{
  "num_hidden_layers": 8,
  "hidden_size": 320,
  "n_experts": 48,
  "experts_per_token": 3,
  "d_expert": 128,
  "d_shared_expert": 0,
  "hidden_act": "swiglu",
  "moe_layers": [0, 1, 2, 3, 4, 5, 6, 7],
  "router_score": "softmax",
  "normalize_top_k": true,
  "routed_scale": 1.0,
  "balance_loss": 0.00205,
  "balance_bias": false,
  "router_logit_norm": 1.5,
  "init_std_router": 0.0177,
  "lr_router": 0.000951,
  "num_attention_heads": 10,
  "num_key_value_heads": 2,
  "head_dim": 32,
  "vocab_size": 8192,
  "norm": "rmsnorm",
  "norm_place": "pre",
  "norm_eps": 1e-05,
  "positions": "rope",
  "rope_theta": 11000.0,
  "rope_fraction": 0.25,
  "qk_norm": true,
  "attn_scale": 0.177,
  "tie_word_embeddings": false,
  "parallel_block": false,
  "init": "normal",
  "init_std_qkv": 0.0192,
  "init_std_o": 0.0192,
  "init_std_up": 0.0192,
  "init_std_down": 0.0,
  "optimizer": "muon_variant",
  "learning_rate": 0.0138,
  "lr_mult_o": 3.0,
  "lr_mult_down": 1.5,
  "beta1": 0.93,
  "lr_head": 0.0059,
  "warmup_steps": 50,
  "schedule": "wsd",
  "decay_fraction": 0.791,
  "decay_shape": "linear",
  "final_lr_fraction": 0.0,
  "batch_tokens": 131072,
  "max_seq_len": 256,
  "doc_mask": true,
  "train_tokens": 740900000,
  "max_steps": 5653,
  "dataset": "wikipedia_en"
}
Below are experts of layer 4 (counted from 0) of a mixture-of-experts language model. Rows are named router (the router's row for the expert), gate (a neuron's input weights, with its number), up (a neuron's input weights, with its number), down (a neuron's output weights, with its number) and show model dimensions 80-159. Each number is 50 + 15 x the weight over its row's rms, rounded and kept within 0 to 99.
After each expert's rows: "gets" lists some tokens that make up at least twice as much of what it gets as of all text; "raises" lists some tokens whose logits its average output raises strongly, later layers aside. This comes from a sample of Wikipedia text that the model never trained on. Tokens count by the router's weight.

# expert 13
router:42 66 61 60 49 35 54 59 33 63 69 52 37 32 50 40 44 52 35 39 56 47 43 54 53 57 42 59 46 57 31 68 32 37 41 71 47 62 32 85 28 54 72 51 58 54 47 80 29 50 59 68 53 49 51 99 65 69 42 74 66 78 64 41 75 46 67 67 33 60 53 28 46 51 76 73 39 33 53 49
gate8:24 39 75 44 41 47 70 48 40 41 61 48 24 33 46 38 39 60 70 44 56 60 43 45 16 43 39 41 49 53 53 52 45 55 40 66 39 35 61 66 71 56 40 65 65 65 75 54 41 45 55 51 24 42 42 65 38 66 42 52 45 48 25 29 65 50 67 48 60 51 51 41 40 54 68 51 50 46 43 54
up8:58 45 50 61 49 56 50 63 44 62 42 65 48 66 64 37 47 28 24 85 61 33 56 65 61 56 31 39 78 31 23 42 42 54 58 60 52 52 31 60 26 46 38 39 28 55 49 37 42 57 84 46 52 54 55 21 69 41 50 37 61 36 58 62 22 77 28 44 36 49 71 80 55 69 40 66 69 33 63 27
down8:60 65 53 69 52 55 27 58 60 49 30 30 71 73 41 52 41 65 56 59 49 49 20 49 54 65 51 22 33 40 66 40 81 57 55 42 76 52 61 48 33 52 65 29 49 44 51 51 43 63 43 28 50 52 53 50 47 62 38 59 75 49 22 62 49 43 48 49 53 27 58 53 38 61 68 24 57 45 28 75
gate9:69 52 50 35 66 44 30 48 61 58 43 23 35 66 64 44 47 65 58 28 64 54 58 33 29 55 58 64 53 76 42 57 94 57 39 56 45 55 37 43 42 42 43 50 38 64 53 48 29 47 62 31 43 41 49 46 37 55 60 30 64 27 33 61 37 83 46 64 57 57 43 59 48 57 29 77 56 57 28 63
up9:18 24 61 51 78 52 33 36 46 52 81 75 63 42 83 59 73 36 57 50 62 58 57 20 58 31 16 74 53 62 36 76 47 54 40 57 65 34 65 56 52 56 56 51 70 79 60 65 41 23 57 37 47 63 61 28 68 55 42 69 64 46 55 57 51 53 59 40 30 42 19 49 49 68 44 42 55 55 49 22
down9:27 49 55 41 69 63 58 59 69 66 74 47 66 53 45 54 42 48 25 45 71 32 39 57 69 45 34 62 24 47 30 64 49 46 23 56 60 69 49 49 55 48 52 56 46 58 39 84 46 63 07 44 36 69 52 68 40 38 57 66 24 58 31 51 44 22 83 44 43 54 42 43 59 55 53 47 55 53 29 51
gate10:61 50 58 50 28 56 48 33 65 49 64 33 63 28 62 40 49 54 36 35 33 46 18 62 63 73 49 29 85 55 35 36 60 45 32 34 65 53 41 62 54 26 65 38 64 63 67 38 54 50 47 54 48 62 38 40 46 68 58 40 46 43 64 49 41 66 46 54 45 31 84 58 61 49 61 76 67 57 49 67
up10:41 58 26 40 81 45 24 30 48 50 42 31 10 63 41 57 51 46 51 58 52 49 34 56 59 68 62 57 50 43 55 60 19 66 54 32 76 60 35 36 58 59 62 51 50 32 50 64 60 44 52 57 63 39 44 35 65 43 72 18 59 42 55 55 29 46 80 37 55 33 76 43 39 37 71 44 37 46 54 64
down10:68 69 44 39 40 60 54 55 38 50 39 50 32 58 38 50 41 32 55 50 60 54 50 45 35 22 56 60 25 34 65 72 40 61 64 44 40 63 47 59 56 83 48 40 34 68 49 57 41 58 30 63 52 59 43 45 52 47 70 59 43 41 63 56 42 51 47 49 43 39 68 50 53 49 78 57 55 56 30 41
gate11:41 47 66 40 83 65 42 43 58 48 66 72 49 38 45 37 40 18 62 43 67 61 66 50 52 29 51 27 38 59 71 53 30 55 64 41 52 57 53 32 35 60 24 64 42 64 49 35 38 64 68 34 37 45 52 36 54 59 74 51 51 48 41 51 28 51 62 49 31 35 45 33 79 53 26 67 54 68 56 27
up11:74 45 57 54 20 54 40 69 77 41 50 51 59 39 63 38 38 55 37 23 49 60 65 51 40 37 17 40 17 51 39 50 71 48 27 13 29 57 48 29 53 42 37 41 54 36 40 51 32 34 32 65 84 51 42 29 75 53 47 62 64 39 64 77 49 52 43 64 46 59 38 52 29 39 36 52 62 64 63 55
down11:78 38 53 47 61 63 44 29 27 69 69 53 35 45 62 73 58 40 62 65 53 47 65 54 62 07 48 58 59 52 55 19 41 46 54 44 58 34 57 45 39 40 59 76 38 51 65 40 39 45 31 36 65 44 21 48 51 30 54 30 34 85 46 46 34 13 72 56 54 72 58 55 47 73 39 71 52 51 26 46
gets: "a", "i", "o", "n", "e", "y"
raises: "-", "'", " and", ",", " ("

# expert 20
router:42 50 49 52 70 73 49 49 54 57 50 57 82 55 36 64 26 62 75 32 47 61 59 41 54 73 76 45 65 43 56 41 54 53 27 69 59 54 71 18 69 24 38 27 51 39 30 45 35 32 42 46 52 56 95 30 35 26 28 31 48 62 66 15 44 53 35 42 56 56 28 38 34 44 33 40 41 61 61 75
gate0:34 48 32 51 51 66 39 38 55 68 68 35 64 44 32 59 51 47 78 69 41 53 55 50 53 69 14 41 58 61 44 57 47 38 55 66 54 59 59 67 42 59 61 57 49 99 58 33 28 39 43 30 56 33 42 51 52 48 36 53 48 45 61 67 14 48 47 38 53 20 39 44 65 52 68 29 44 54 77 25
up0:57 43 25 39 48 59 60 53 01 44 28 67 29 48 64 49 45 38 58 51 55 37 46 42 66 36 27 35 54 31 77 60 20 78 61 76 55 17 19 57 36 54 52 64 42 54 63 18 46 59 50 48 64 35 61 51 53 43 57 72 56 51 63 59 28 54 71 57 61 66 71 60 45 79 59 24 64 46 18 55
down0:58 60 20 58 47 42 28 39 42 60 47 57 53 56 48 87 60 44 39 47 49 54 37 61 65 57 24 43 55 51 25 54 63 51 38 44 62 64 61 47 48 59 57 76 49 38 47 45 67 58 72 87 50 35 34 70 41 74 36 46 45 32 58 43 64 64 72 05 51 34 35 50 70 57 53 91 55 44 54 59
gate1:64 36 45 15 33 51 49 82 43 51 68 46 44 47 70 50 65 54 49 57 31 51 70 62 51 37 84 32 49 34 64 56 52 54 43 22 27 24 84 53 46 38 45 18 48 55 61 79 51 56 53 50 57 69 45 59 56 61 58 73 57 58 63 55 52 58 66 29 18 34 57 52 42 60 47 40 44 75 46 45
up1:43 61 85 30 72 76 43 47 56 49 55 46 36 52 62 45 21 82 62 62 50 68 56 33 40 29 51 29 68 38 35 66 48 24 39 62 81 55 47 50 51 69 68 46 52 47 36 61 55 72 75 56 66 66 37 66 50 63 48 40 28 31 55 43 35 73 60 42 38 66 51 42 34 41 56 63 50 65 60 53
down1:54 38 69 38 62 36 62 32 48 36 58 76 50 66 60 68 73 55 77 38 38 35 33 68 60 33 42 68 64 62 98 39 46 47 57 66 21 40 51 41 67 52 28 25 46 50 58 64 31 62 64 37 50 58 45 27 60 60 55 45 36 44 43 40 66 58 37 27 46 61 30 40 77 34 41 45 77 42 21 27
gate2:41 33 47 49 33 69 46 26 62 59 38 55 32 42 33 55 82 66 70 58 58 53 22 14 58 26 84 29 49 57 53 64 35 38 56 40 58 54 56 29 65 50 02 44 58 49 66 38 59 53 59 73 88 42 54 44 51 10 47 37 44 32 39 45 55 60 47 47 23 53 34 61 54 43 46 28 58 60 62 71
up2:82 52 41 49 50 25 52 19 43 71 70 25 61 77 69 40 23 56 19 68 55 58 45 14 57 57 56 56 58 49 64 34 53 72 65 35 62 25 69 56 60 61 65 68 52 49 50 51 39 46 45 45 37 56 66 59 47 49 65 44 56 60 45 70 43 57 61 47 46 44 70 72 35 72 48 48 44 69 76 35
down2:24 36 71 52 47 53 42 44 34 49 51 63 77 78 61 49 35 65 46 49 42 62 33 63 34 57 40 53 49 43 63 56 56 64 57 71 40 52 76 77 40 48 23 24 34 54 54 37 24 58 44 62 59 46 28 69 56 28 53 45 51 67 47 88 52 26 49 51 52 47 40 82 44 46 47 36 57 30 52 58
gate3:74 41 49 61 59 54 56 68 64 74 86 54 29 22 40 60 68 31 51 46 62 54 47 57 62 61 34 35 45 39 56 27 70 65 50 56 42 45 26 28 55 26 70 53 50 55 56 57 66 76 43 86 50 57 58 52 36 65 57 67 51 43 53 64 29 61 49 41 61 52 65 42 66 58 69 48 60 56 85 21
up3:49 32 73 58 64 55 34 66 49 66 39 51 62 44 60 58 40 38 59 52 59 54 71 76 40 55 36 50 35 53 38 53 60 73 43 58 49 51 42 43 49 27 18 52 40 41 38 21 27 54 75 66 63 48 48 49 74 64 54 37 53 56 35 74 41 60 52 62 59 35 60 47 23 46 50 37 84 68 49 51
down3:29 45 47 53 51 68 53 46 51 33 57 40 47 48 37 55 40 56 47 56 16 33 35 52 41 71 58 47 55 32 54 57 43 41 74 44 43 51 57 63 66 37 38 56 42 44 68 46 41 85 43 29 41 44 40 53 44 68 76 40 84 25 73 35 45 29 48 35 39 44 38 26 30 45 37 43 51 37 31 70
gets: "'", ")", " —", "%", "  ", " 0"
raises: "s", ".", " |", " and", ",", "-"

# expert 26
router:58 70 52 53 25 19 55 47 49 65 64 31 43 38 51 40 35 50 63 25 73 74 58 44 65 56 50 24 30 34 61 54 49 36 45 50 33 56 32 62 11 71 85 45 37 45 47 48 28 35 26 65 71 19 36 68 78 66 45 99 73 34 44 37 27 45 47 25 52 59 37 74 22 21 58 40 49 55 34 36
gate0:43 68 42 47 63 50 42 50 66 42 31 51 35 32 44 47 33 36 62 54 38 50 60 50 56 68 38 49 28 43 39 22 37 33 44 59 62 52 42 43 65 47 62 72 59 62 43 56 64 37 61 40 60 57 39 48 69 71 37 57 37 55 69 55 62 64 75 82 72 45 54 41 28 37 72 23 53 54 40 25
up0:79 51 72 58 53 44 31 70 51 38 44 56 53 53 53 46 43 31 36 56 49 71 39 31 51 88 64 30 59 32 24 11 41 40 50 50 66 34 57 39 52 53 46 50 51 48 45 55 63 40 65 72 50 39 13 31 62 64 63 65 74 42 55 44 61 27 54 64 43 72 68 33 38 29 58 11 67 59 50 02
down0:59 87 67 47 56 57 48 24 65 58 30 46 41 51 52 44 40 36 48 36 44 69 69 55 53 35 67 33 65 56 61 38 52 46 62 29 73 41 51 57 41 43 65 65 49 61 26 47 12 37 22 52 62 41 30 64 67 10 48 45 57 80 61 28 36 55 49 65 33 58 41 36 48 32 53 41 51 60 21 32
gate1:28 46 45 48 42 55 57 40 38 59 41 74 36 48 28 32 54 62 45 36 26 52 40 56 66 45 18 26 62 44 52 23 65 38 65 60 52 43 43 42 55 51 32 69 70 45 36 38 69 34 40 69 45 34 49 30 45 56 11 49 55 15 69 41 73 57 69 35 67 40 52 46 61 81 09 37 58 61 32 54
up1:65 38 41 66 44 49 59 76 45 45 43 25 49 33 52 42 30 43 34 37 56 47 99 72 55 50 66 79 32 40 58 34 59 24 65 18 35 47 76 21 80 33 50 60 49 70 57 53 29 47 60 38 66 18 41 54 63 51 55 61 61 50 41 65 40 37 55 62 35 64 31 38 32 54 59 72 32 45 52 60
down1:70 48 56 54 70 41 66 53 70 62 37 25 40 68 63 17 37 53 34 49 30 48 73 68 64 58 36 54 34 33 55 73 34 54 32 46 15 67 43 73 62 57 52 49 68 60 44 41 39 66 67 49 52 54 45 70 53 62 58 55 30 25 69 47 62 58 45 35 37 25 45 56 58 68 40 47 63 38 24 29
gate2:33 41 41 48 34 35 38 57 50 49 27 61 56 43 58 36 36 64 60 61 55 47 77 42 31 62 13 39 49 74 42 60 27 78 27 36 61 40 50 84 71 72 65 42 26 62 43 70 35 37 42 59 48 37 40 46 49 41 50 52 36 40 08 38 25 45 41 40 48 76 55 58 39 31 48 52 56 47 47 70
up2:42 60 37 44 38 43 58 48 51 41 41 51 31 51 45 35 49 70 63 45 57 48 61 51 17 75 45 87 35 63 52 61 53 53 32 58 46 43 16 53 57 37 73 29 49 46 44 58 56 66 56 44 31 54 66 56 51 43 80 46 60 44 28 56 56 69 50 55 47 43 46 52 71 39 53 41 54 62 44 19
down2:30 60 51 42 41 82 58 54 53 43 38 40 52 59 33 64 45 08 47 45 63 57 36 61 46 44 59 27 45 44 52 82 49 59 54 71 60 53 53 68 44 27 35 52 44 36 59 51 41 71 63 31 94 58 63 47 43 54 72 40 54 49 66 72 71 59 30 66 37 33 56 61 62 66 36 58 67 34 22 28
gate3:54 31 50 30 46 37 66 67 51 59 42 62 41 39 77 40 44 67 31 46 56 51 47 49 32 72 51 41 20 36 70 64 38 58 31 66 44 57 41 48 44 47 65 78 41 38 32 43 50 29 73 78 65 35 70 58 79 44 25 92 71 62 49 55 51 72 21 33 64 49 48 68 55 43 62 51 52 53 43 55
up3:42 58 63 61 52 51 41 63 40 34 60 56 59 23 25 44 56 60 66 37 52 58 46 32 44 73 30 34 58 56 64 55 85 41 55 39 44 53 57 87 68 62 52 54 51 49 51 64 35 26 38 44 67 52 57 62 83 62 58 66 53 29 56 73 25 45 50 41 52 45 58 66 61 66 50 58 61 57 70 74
down3:38 44 38 51 62 54 51 71 69 49 42 35 58 35 28 41 90 53 72 79 63 30 49 33 42 34 64 58 67 40 39 35 61 63 50 88 48 62 24 63 28 43 73 56 24 50 47 52 23 34 46 87 43 61 65 53 56 49 55 73 55 16 45 65 59 33 57 22 47 35 42 91 65 56 37 35 75 55 66 48
gets: "ti", "be", "ni", "ki", "din", "si"
raises: "y", "ing", "ed", "al", "se", "on"

# expert 43
router:40 61 42 71 30 36 53 55 26 38 41 20 44 56 11 65 73 37 43 55 43 11 26 61 54 61 58 61 41 63 55 62 79 70 78 55 46 74 27 61 27 47 58 47 25 41 66 37 40 39 49 58 62 86 55 49 72 47 57 25 59 39 42 31 63 42 46 60 77 59 60 63 78 18 57 60 43 51 41 65
gate8:23 65 39 67 34 50 41 38 61 39 29 30 74 31 45 52 72 62 62 28 72 40 47 57 34 37 66 44 62 46 48 44 55 41 60 76 53 39 50 31 58 45 41 54 39 50 54 57 79 48 57 65 40 45 57 42 64 60 31 28 60 44 28 54 26 66 58 46 43 25 49 35 45 49 65 45 52 99 63 42
up8:57 62 51 13 53 49 47 47 36 62 79 61 38 62 33 60 76 63 54 60 20 31 72 75 44 55 35 56 53 48 62 36 25 55 41 33 68 61 42 28 80 25 58 17 40 60 51 63 45 43 35 34 50 60 36 51 32 55 86 47 64 29 56 55 30 77 65 59 55 83 56 34 59 76 62 61 54 61 53 54
down8:58 55 42 81 60 79 76 55 58 56 63 67 61 53 51 38 47 59 51 34 33 31 56 36 41 58 63 40 59 29 64 40 32 61 59 50 44 69 62 65 44 36 50 41 17 41 26 66 34 66 73 64 58 31 69 33 72 61 31 57 60 44 77 45 24 48 50 34 35 50 60 40 53 37 59 44 61 29 53 40
gate9:79 70 39 52 51 41 36 45 46 36 53 56 71 63 68 41 58 52 62 63 23 31 20 52 54 49 41 53 18 26 45 37 66 51 68 04 39 64 38 40 18 64 48 59 62 55 61 52 67 51 47 28 44 43 36 56 32 48 57 52 54 55 41 49 61 56 43 59 35 59 28 47 59 50 33 74 64 42 56 71
up9:42 29 48 66 47 73 76 52 48 53 43 77 85 60 60 32 41 53 39 52 40 45 56 68 44 71 51 70 93 58 43 18 38 98 57 84 38 25 43 62 54 47 37 50 38 38 64 39 64 79 74 37 56 47 63 45 57 56 49 29 20 48 46 41 30 63 37 56 29 53 46 33 33 50 67 10 22 47 58 52
down9:40 45 25 32 54 42 79 38 37 54 63 61 41 51 20 35 70 46 53 35 29 74 47 51 60 49 37 37 78 63 50 49 32 39 66 64 41 44 72 59 66 99 58 55 62 70 29 43 52 58 51 39 56 75 33 56 48 59 77 45 73 62 82 57 45 61 56 42 65 38 50 53 30 59 57 55 70 62 59 87
gate10:56 55 62 19 52 43 71 52 32 44 65 56 74 59 60 67 27 46 59 42 55 28 70 57 31 47 64 26 53 55 23 38 48 61 89 51 58 77 59 61 48 77 29 37 56 35 42 37 60 59 78 63 62 88 51 51 56 65 63 52 47 54 54 29 50 65 54 10 55 59 59 38 55 67 43 47 39 35 67 56
up10:54 46 64 41 75 32 45 49 69 16 62 30 61 50 63 33 40 35 65 34 71 28 57 43 15 67 47 44 52 58 26 73 46 86 77 70 44 53 44 73 67 59 26 51 62 41 64 68 43 72 41 29 48 57 32 53 25 71 27 49 61 55 54 41 29 30 64 46 33 69 38 10 40 56 38 38 48 66 22 53
down10:73 65 72 26 44 55 40 31 51 25 54 40 50 45 64 65 34 52 66 42 33 66 47 25 55 21 63 47 68 72 40 42 56 64 54 55 74 67 61 55 77 46 18 58 39 45 47 25 63 29 42 47 58 24 35 68 26 43 59 26 64 35 35 42 66 41 27 43 61 36 50 66 27 47 54 60 44 45 52 60
gate11:11 52 43 74 42 18 30 44 40 38 61 74 43 75 41 50 50 54 73 74 28 62 74 37 52 37 30 46 62 36 33 45 40 53 42 37 37 39 47 70 81 13 40 49 60 37 34 55 59 83 44 40 65 62 48 54 61 44 60 34 54 48 62 45 43 33 51 43 33 40 42 45 58 79 44 33 51 19 51 41
up11:38 54 49 65 63 54 49 46 46 56 63 86 50 57 40 36 62 60 18 71 52 48 40 65 41 69 56 45 50 34 29 25 63 28 57 51 37 32 66 14 71 34 55 23 62 49 43 62 58 80 46 20 43 84 25 29 56 49 19 53 66 24 71 35 49 50 68 74 36 51 27 45 69 88 46 32 67 52 55 49
down11:77 36 37 62 46 62 46 38 81 44 62 61 67 99 21 79 54 20 56 45 63 38 43 45 35 60 48 26 65 43 49 29 57 42 56 50 50 43 47 50 59 42 48 27 79 52 54 55 42 57 31 49 75 51 76 51 48 52 59 41 10 51 34 71 52 40 67 28 51 33 91 80 57 57 62 50 43 74 65 61
gets: "f", "ta", "ha", "ma", "la", "r"
raises: "us", "ge", "ke", "x", "gen", "ust"

# expert 28
router:27 52 78 52 48 43 45 27 67 40 29 52 22 74 35 58 61 36 61 65 65 69 41 54 66 30 56 62 62 52 67 31 67 62 55 58 68 49 63 47 71 52 58 23 26 67 51 02 29 54 39 51 57 24 37 64 64 59 31 54 49 44 50 56 38 72 45 27 75 65 25 23 46 06 55 23 83 53 45 33
gate9:60 46 45 34 65 57 52 27 62 64 64 24 61 54 50 18 40 66 47 24 80 50 42 81 69 55 63 43 53 60 41 44 30 60 34 59 48 31 39 37 27 39 72 43 52 77 36 62 40 19 58 35 56 37 33 39 60 72 74 34 36 54 42 40 80 54 24 46 68 58 62 61 20 56 28 56 53 37 33 67
up9:21 70 39 39 33 55 42 63 61 68 75 71 32 36 35 37 69 17 52 86 31 28 67 52 50 37 38 53 65 68 58 40 63 42 61 45 64 54 41 52 65 55 08 72 26 43 70 65 59 79 44 47 76 46 63 70 84 40 29 48 45 58 72 81 39 58 27 49 60 44 66 65 46 67 46 52 67 50 54 39
down9:53 64 59 24 50 22 49 52 54 65 37 49 52 76 73 61 65 71 65 27 67 70 31 72 35 58 46 45 28 59 58 44 33 21 33 55 44 61 84 56 55 47 79 64 34 29 60 55 52 80 33 72 68 36 62 61 61 53 45 42 69 30 70 36 35 42 67 48 42 53 24 67 72 65 74 38 45 49 58 41
gate10:32 60 55 51 83 48 46 37 58 33 38 74 41 63 52 49 62 39 49 63 42 63 45 50 55 17 57 48 61 27 63 58 62 51 47 75 58 66 16 71 66 61 48 48 43 99 58 65 42 59 54 78 60 63 83 64 54 50 43 63 60 44 43 49 56 64 41 45 34 44 57 54 60 53 43 50 58 44 54 46
up10:52 40 51 52 47 62 48 42 41 58 68 29 50 52 41 36 67 51 75 26 58 39 59 24 64 46 40 56 30 53 27 42 17 39 76 43 30 57 69 46 26 69 38 38 65 47 69 12 35 69 46 41 53 48 65 47 49 61 32 14 42 40 50 48 48 36 43 34 49 45 46 61 65 58 71 64 32 57 33 56
down10:54 91 61 44 75 65 76 56 61 40 79 69 63 33 39 75 62 27 43 49 55 36 30 34 40 52 50 49 61 34 90 51 58 59 42 45 67 43 38 62 35 56 51 48 47 74 66 38 41 25 72 80 59 53 60 54 58 35 58 37 68 62 29 63 52 60 54 68 59 36 40 64 47 54 70 39 68 67 51 18
gate11:46 78 41 49 81 31 26 60 59 39 37 73 54 57 26 33 23 26 49 32 59 84 57 64 58 52 44 63 38 73 41 51 35 24 72 44 63 36 28 39 53 72 69 40 36 38 57 71 62 39 68 50 52 46 39 43 39 43 45 49 52 52 59 53 77 31 86 31 24 41 68 81 48 31 25 40 62 39 53 84
up11:66 50 44 29 23 41 56 60 36 42 67 28 58 38 47 53 69 57 44 77 37 37 47 29 52 51 56 33 57 40 70 62 46 76 41 65 63 68 66 66 50 38 57 52 45 49 44 33 36 63 57 53 31 48 46 56 70 46 27 53 44 27 48 46 35 62 30 62 60 72 30 44 65 54 66 78 44 64 56 08
down11:32 67 49 12 59 47 38 73 55 43 66 43 41 55 74 64 30 51 96 55 24 62 59 57 45 48 72 58 48 43 38 58 77 35 40 52 63 30 36 66 58 57 74 30 26 85 71 42 74 64 68 45 49 41 50 51 48 56 34 53 30 66 59 52 44 31 70 56 07 49 42 42 43 35 57 54 34 42 52 36
gate12:53 51 34 61 49 41 38 65 32 41 52 68 20 58 24 57 62 49 28 24 32 58 44 48 58 36 50 39 55 53 23 31 64 48 70 70 35 69 67 38 55 54 38 66 60 53 65 24 32 83 65 33 73 42 56 53 51 46 53 53 67 43 50 63 50 53 76 58 62 40 33 68 56 57 45 50 41 16 44 74
up12:69 31 63 69 31 69 29 32 61 57 56 58 49 88 41 54 37 73 45 61 64 46 51 54 54 52 58 54 73 24 57 48 49 58 49 63 53 72 38 31 48 42 40 68 68 63 61 70 62 34 52 48 25 47 22 33 51 37 51 51 72 58 62 55 56 38 45 50 34 25 62 60 31 58 64 44 50 75 12 54
down12:71 39 67 43 48 60 90 80 59 36 60 64 55 15 27 49 46 40 42 69 57 73 46 63 85 42 36 60 66 64 59 17 67 55 26 46 33 39 71 49 55 65 60 44 64 59 27 57 29 28 48 57 48 32 67 69 58 46 85 54 64 65 52 34 51 60 34 54 44 27 33 47 55 57 54 51 59 37 66 69
gets: " |", "|", "\n\n", "=", " =", "\n"
raises: "\n", "  ", "=", "\n\n"

# expert 30
router:51 49 59 57 48 67 49 56 37 48 40 29 63 65 53 42 21 45 50 34 60 71 73 41 62 59 55 52 56 62 49 68 29 52 51 64 38 47 73 50 85 57 43 46 75 61 55 61 67 71 62 59 55 17 61 71 63 62 49 44 31 62 46 95 39 50 51 54 65 46 45 56 53 50 48 47 39 39 44 45
gate0:29 31 33 39 50 45 67 38 61 39 56 39 42 37 42 30 40 54 21 55 47 45 55 25 55 42 45 62 50 57 59 99 71 53 52 65 85 60 51 99 48 64 42 31 60 53 50 54 40 43 52 49 33 76 38 56 28 50 68 52 56 52 58 51 47 55 44 54 52 64 54 51 70 32 45 67 47 64 16 14
up0:57 46 62 87 56 41 80 57 49 70 19 54 63 38 61 37 44 63 50 55 85 50 25 61 26 54 31 35 55 39 23 37 46 22 83 61 23 40 63 10 58 53 52 61 46 12 59 67 60 72 53 53 64 54 35 42 61 50 59 47 49 66 32 50 61 42 32 19 32 49 75 74 49 53 75 69 46 33 70 44
down0:47 66 56 64 27 51 30 44 69 68 74 67 52 40 52 40 61 31 72 47 43 51 76 46 32 67 64 54 53 45 73 64 33 39 45 35 52 64 39 11 61 62 70 50 48 26 14 45 64 61 66 65 45 43 66 67 46 23 47 54 61 44 55 22 49 62 38 42 32 57 30 48 23 17 56 65 37 54 49 93
gate1:28 44 65 38 27 62 48 54 62 52 44 51 51 11 59 57 61 52 54 65 45 33 40 65 66 62 75 40 55 49 52 21 44 56 55 36 34 34 73 35 23 51 42 47 46 38 59 56 32 45 38 61 41 31 75 58 34 26 60 62 58 56 59 69 35 77 59 51 40 37 34 73 32 61 51 60 39 47 50 17
up1:34 57 57 51 40 35 33 63 37 45 45 60 47 47 64 65 37 53 32 60 41 37 41 52 59 63 83 53 49 59 64 49 48 39 79 54 76 40 34 46 37 57 51 43 65 33 64 70 46 51 57 52 45 66 78 81 30 26 50 48 35 38 59 26 32 31 78 29 68 56 34 50 40 23 58 79 41 50 71 67
down1:13 42 36 33 38 41 14 43 45 50 62 43 38 41 58 53 61 62 32 39 39 38 56 42 42 53 49 65 47 66 42 47 49 64 55 54 48 46 71 52 58 62 27 58 45 47 49 53 63 78 60 47 48 36 39 44 52 66 29 58 61 81 52 63 47 26 59 55 41 41 42 18 37 43 74 41 34 63 40 51
gate2:39 46 53 64 49 60 64 40 29 46 62 46 38 42 50 66 34 37 31 62 39 11 29 76 77 60 61 44 84 48 58 36 39 19 30 50 39 24 51 45 45 29 35 65 64 66 77 71 57 34 51 33 65 54 42 41 40 00 49 58 50 56 55 36 45 60 34 48 67 47 36 45 38 47 58 79 55 67 48 59
up2:50 41 49 29 76 51 41 58 58 41 72 56 35 41 66 45 77 73 53 17 29 79 75 19 38 74 36 51 31 44 36 52 31 59 82 46 51 66 60 59 26 49 46 51 35 38 48 71 67 63 64 59 49 62 66 66 56 83 46 53 55 58 30 52 85 39 78 53 70 65 68 55 74 27 55 30 37 45 44 34
down2:47 80 28 60 05 63 46 49 30 32 41 74 53 42 63 42 22 63 13 44 71 34 44 66 54 58 26 65 77 42 37 35 74 58 38 37 58 54 82 38 51 65 52 31 66 56 61 63 64 53 78 40 70 43 49 66 34 62 46 36 60 71 56 51 48 49 34 49 58 51 72 63 66 67 58 65 51 55 40 39
gate3:56 71 65 58 27 74 61 45 25 26 07 52 39 43 69 39 30 33 58 44 43 11 56 60 36 52 54 29 63 64 65 49 70 40 66 48 46 46 39 66 41 46 44 41 77 50 32 21 55 33 44 65 55 46 47 37 37 74 15 42 49 37 36 60 69 61 62 33 69 72 48 55 45 54 60 56 46 51 66 35
up3:32 57 24 58 60 23 38 25 57 55 63 55 54 55 37 64 69 31 31 44 44 57 63 53 66 28 33 46 71 81 54 52 60 63 59 59 65 44 26 48 17 36 38 35 71 42 36 51 46 71 60 44 45 24 51 61 73 40 32 51 43 39 64 46 46 36 57 43 37 40 55 71 42 53 23 38 35 57 53 63
down3:20 70 49 50 28 53 50 39 40 15 38 41 50 64 57 58 68 52 60 40 42 33 55 43 44 55 60 65 35 63 57 83 47 49 36 49 71 56 47 58 55 45 36 68 56 37 22 52 51 57 66 50 33 71 34 38 83 33 51 45 60 60 48 64 67 26 81 68 31 31 47 39 73 66 59 54 14 65 65 33
gets: "\n", "\n\n", "-", "=", "|", "\n "
raises: "|", "-", "=", "It", "During", "The"